config.toml
n_layer = 14
d_model = 320
n_experts = 32
experts_per_token = 2
d_expert = 96
d_shared_expert = 0
activation = "swiglu"
moe_layers = [1, 2, 3, 4, 5, 6, 7, 8, 9, 10, 11, 12, 13]
router_score = "sigmoid"
normalize_top_k = true
routed_scale = 1.41
balance_loss = 0.00428
balance_bias = false
router_cosine_scale = 10.0
init_std_router = 0.00877
lr_router = 0.000661
vocab_size = 18069
norm = "rmsnorm"
norm_eps = 1e-05
tie_embeddings = false
optimizer = "muon"
lr = 0.0125
beta1 = 0.9
batch_tokens = [65536, 131072, 262144]
seq_len = 1024
train_tokens = 458300000
steps = 3629
dataset = "wikipedia_en"
Below are experts of layer 5 (counted from 0) of a mixture-of-experts language model. Rows are named router (the router's row for the expert) and show model dimensions 0-159. Each number is 500 + 50 x the weight over its row's rms, rounded and kept within 0 to 999. Numbers have three digits each.
After each expert's rows: a language model's description of what the expert responds to; "comes before" lists some tokens at least twice as common just after its tokens as in all text. This comes from a sample of Wikipedia text that the model never trained on. Tokens count by the router's weight.

# expert 17
router:469521471531480458497448504531476470547508419456412410596525444513501504494515413511417574529482525453579442590550487521480618525479522426533572496520420456462569508532498435431432476442527565522536481520496413472538618436511495571481558530506515539559399516541511479541437550496608578469528486533493452480591475484520521501543464472461551512527548456563481514488518547561429457509512463542471537459583457459422546546455525475488486485508476459529495589511477431486445488486581525
What it handles: Digits and decimal points. Single digits within years, scores, decimals and coordinates, plus periods after citation years or in abbreviations like U.S.
comes before: "\n\n", "–", ", ", ".", "\n", "s "

# expert 12
router:504404477537464449547469482475538430509514437499502449508527577572474476559530412469466544564489550409606458505563381585545529606502399479527577529487470501554452529527479420496496402486578518591507373580491517503530504451523487509524489506526503484525508456575517483486484502522513540434556482559512470431571465432461569563501469547515491575481504541519540465494512498549477558501478555490465495394539390441534488492492593462543473459485475462541511592546473510413511532592541611
What it handles: Table cells and numbers. Empty table cells, digits, percentages and position codes (MF, DF) inside wiki tables, coordinates and statistics.
comes before: "| ", "|", "; ", "(", "–", "– "

# expert 2
router:536419408561438465495496506478529426516484382529507470550411532556442461552499405464451618497524523433527452526585393479543570610438424487543565480485458465490488619518451433399508449485549468553516440514528511446487578389496505547488485530561524522502541464535558586548459512563508488487502538568553399451512485467565528481461426560502523545455522541494434578453554550553550514523519470548456487411529487532449459507521624487543480505517480497523520508518479513496425576564521517
What it handles: Table cell numbers. Numbers, signs and symbols inside sports and election tables, such as goal difference +20, times 4:05, and coordinate digits.
comes before: ".", "| ", "\n", "|", ",", "; "

# expert 9
router:519427458531494464446527428517562491566483466522418479604556530518482459461537497439422629466507582488581446609518431517436555510441509468551477461387487467502459558561482470428455472497498492589479489495540513507564539486540501565550492462521460496514530534487542467562422484430533543500512562586481474482589499428503452497509542565509516620460527459512465519498481530505459500587411458513488486546544459533517518553535532343546530424524432470506515561541505525522476486564554525
What it handles: Verbs after person subjects. Main verbs and auxiliaries after a person subject in biographies and narratives, such as was, were, became, received, born.
comes before: "to ", "a ", "in ", "by ", "the ", "=="

# expert 24
router:493523473539545499436462466525458502447529464475556438619558537513486406584501425447456541484490547459591530500481469508576538530433481466508575510505480536505510543589546391415403427499613485565508428423545484400484574406504583473452497498500465496492520483571535532548479483478538516412533437514530538492552515506454541659496557524480522529385457441443453514506587554609505506483509534446557521461536487525454516563439467470494459531517485510517515471510526536545417636549540480
What it handles: Infinitive to and numbers. Infinitive or directional to after verbs (proceeded to, steps to), small numbers and counts like two, 3, 14, and table table cells.
comes before: "| ", "the ", "|", "be ", "(", "to "

# expert 25
router:489476447559439437466553413522497464590561458451562467530472494501479462461514368447448484536505567492593448515549441522421525605487443417555574524504455507535453566603530511470511427465501505514551457570541533553505570428467539543543464492536504490511446532528520498489459460588515538456545488534590478474578513490502513555516375515483553547441401476470527562506529573576563468561438523487456516418526477444489483588554520448478505421482429469544474464607596410535476546554555551
What it handles: Place name pieces. Pieces of place names and foreign names, such as Baikonur and Henley-on-Thames, plus County, ville, Street and Avenue.
comes before: ", ", "(", ". ", "'", "-", "; "

# expert 27
router:482548514547528448422520517494486517518551402519488509518444471521497511498446452491442507467499540506558453509481404559514495507431508447537527501469497435506488509562451447433460460505548465573568398498574463486476504448540462530566470504515505468503473470664478532586443485538576503373539536484572469465555507484498468569557440489459479500457503542545514549564559561564526492545513562422497535445595464521468488495540504461484502427535425454541429535555571524439495608488551556
What it handles: Foreign name endings. Final word pieces of foreign or proper names and place names, such as -ia, -el, -i, -ton, as in Akwas-i, Enl-il.
comes before: "(", "| ", "and ", "in ", "was ", "="

# expert 22
router:395467515523452515429467496531579467564536438489516523536484543513521497502511455483435514576527520417502456521525405517572513529449458449575516433442497498517508475542567437440482456492540532595492423453548496518513581466527451529518511428510492439441519568613570503519451519514602606381471561557475440442487459568468519526491518556498453495515458560529559416524530514557508521541476504588455413392546450461540544560522590459510524408533486484481506556522499444472429497502559549
What it handles: Suffixes of common words. Final pieces of common words, often derivational suffixes like -sion, -ments, -ism, -ity, -ards.
comes before: ", ", ". ", ".", "s ", "-", ") "

# expert 31
router:490521502485488499597497437410551570516569407515548557522443488533357503468509452475493546520439578436661442561505480532429471521478463469522606454509466425480501581560441460474533467447526467556503450512507522519543581451551498515522482571518518481501580476596501487491434575494583552420550442545519518503608456545534535527530432508434512537519585603558405546483525514542490441513542508570461524540538448500398537552462470367521453405544469497471563519487531475558489546579541586
What it handles: Year prefixes. First three digits of years, such as 201, 199 and 183, in tables, headings and birth dates, plus closing quotes.
comes before: "0", "5", "2", "8", "7", "6"

# expert 19
router:512514482517502499498503491481511479493501504441451461537526578542419468504498371465510562511481524441505458538405378560451602507443484467518580482501392463496483532511493408505464449449489523532586469557535447531469537567520510545476534481522579480550471474552513485487505471528504500423581540558586508459517403524570464519461505496575518524480535548530479529497560592556498470484513527456442511514537556471436458559441500510560502445517452478608467532607503487544465515582461572
What it handles: Mid-word name endings. Middle or final pieces of surnames and place names, plus inner pieces of ordinary words, such as Croydon, Koskinen, retreat.
comes before: ", ", ". ", "s ", "'", "a", "\" "

# expert 3
router:463456497563526512495438536532543485508540408445489462529553543537478516489479512535466602476488527444567505583503519477447517444445524475583532494502536464501413576593480419476493463441551483509554442557513440476525513475455503537614493470521518422500412520582498529461400535506559517448536471562561476490638522513603490531517502526528508562468433450491475581503546551526455497524419448464453533451627433461451572489483501462508396448536463443528537502537518506482516467573494516
What it handles: Verbs after subjects. Auxiliary and main verbs right after a non-human or impersonal subject (has, may, can, is), plus word fragments and region nouns.
comes before: "of ", "to ", "in ", "a ", ". ", "been "

# expert 13
router:463454496526437402544533504538571457504558498506525458559481514529501481450514348478487506519560564530609467557498470484455584601505487465511439485499451518558430521505490397475448527402565578477576482508538527498483584484554429502574436491548539489529458488515557516562429529521606526447482507519526484401609459513547438582566434565460518495460451546513547498457579610514487473549477500540467492440486454488419483530514496478503485513564467509527531500537504537461449506532454492
What it handles: Table cell separators. Pipe separators between numeric cells in stats, results and weather tables, plus table labels like MPC, JPL and Highway.
comes before: " ", "0 ", "1 ", "1", "2", "3"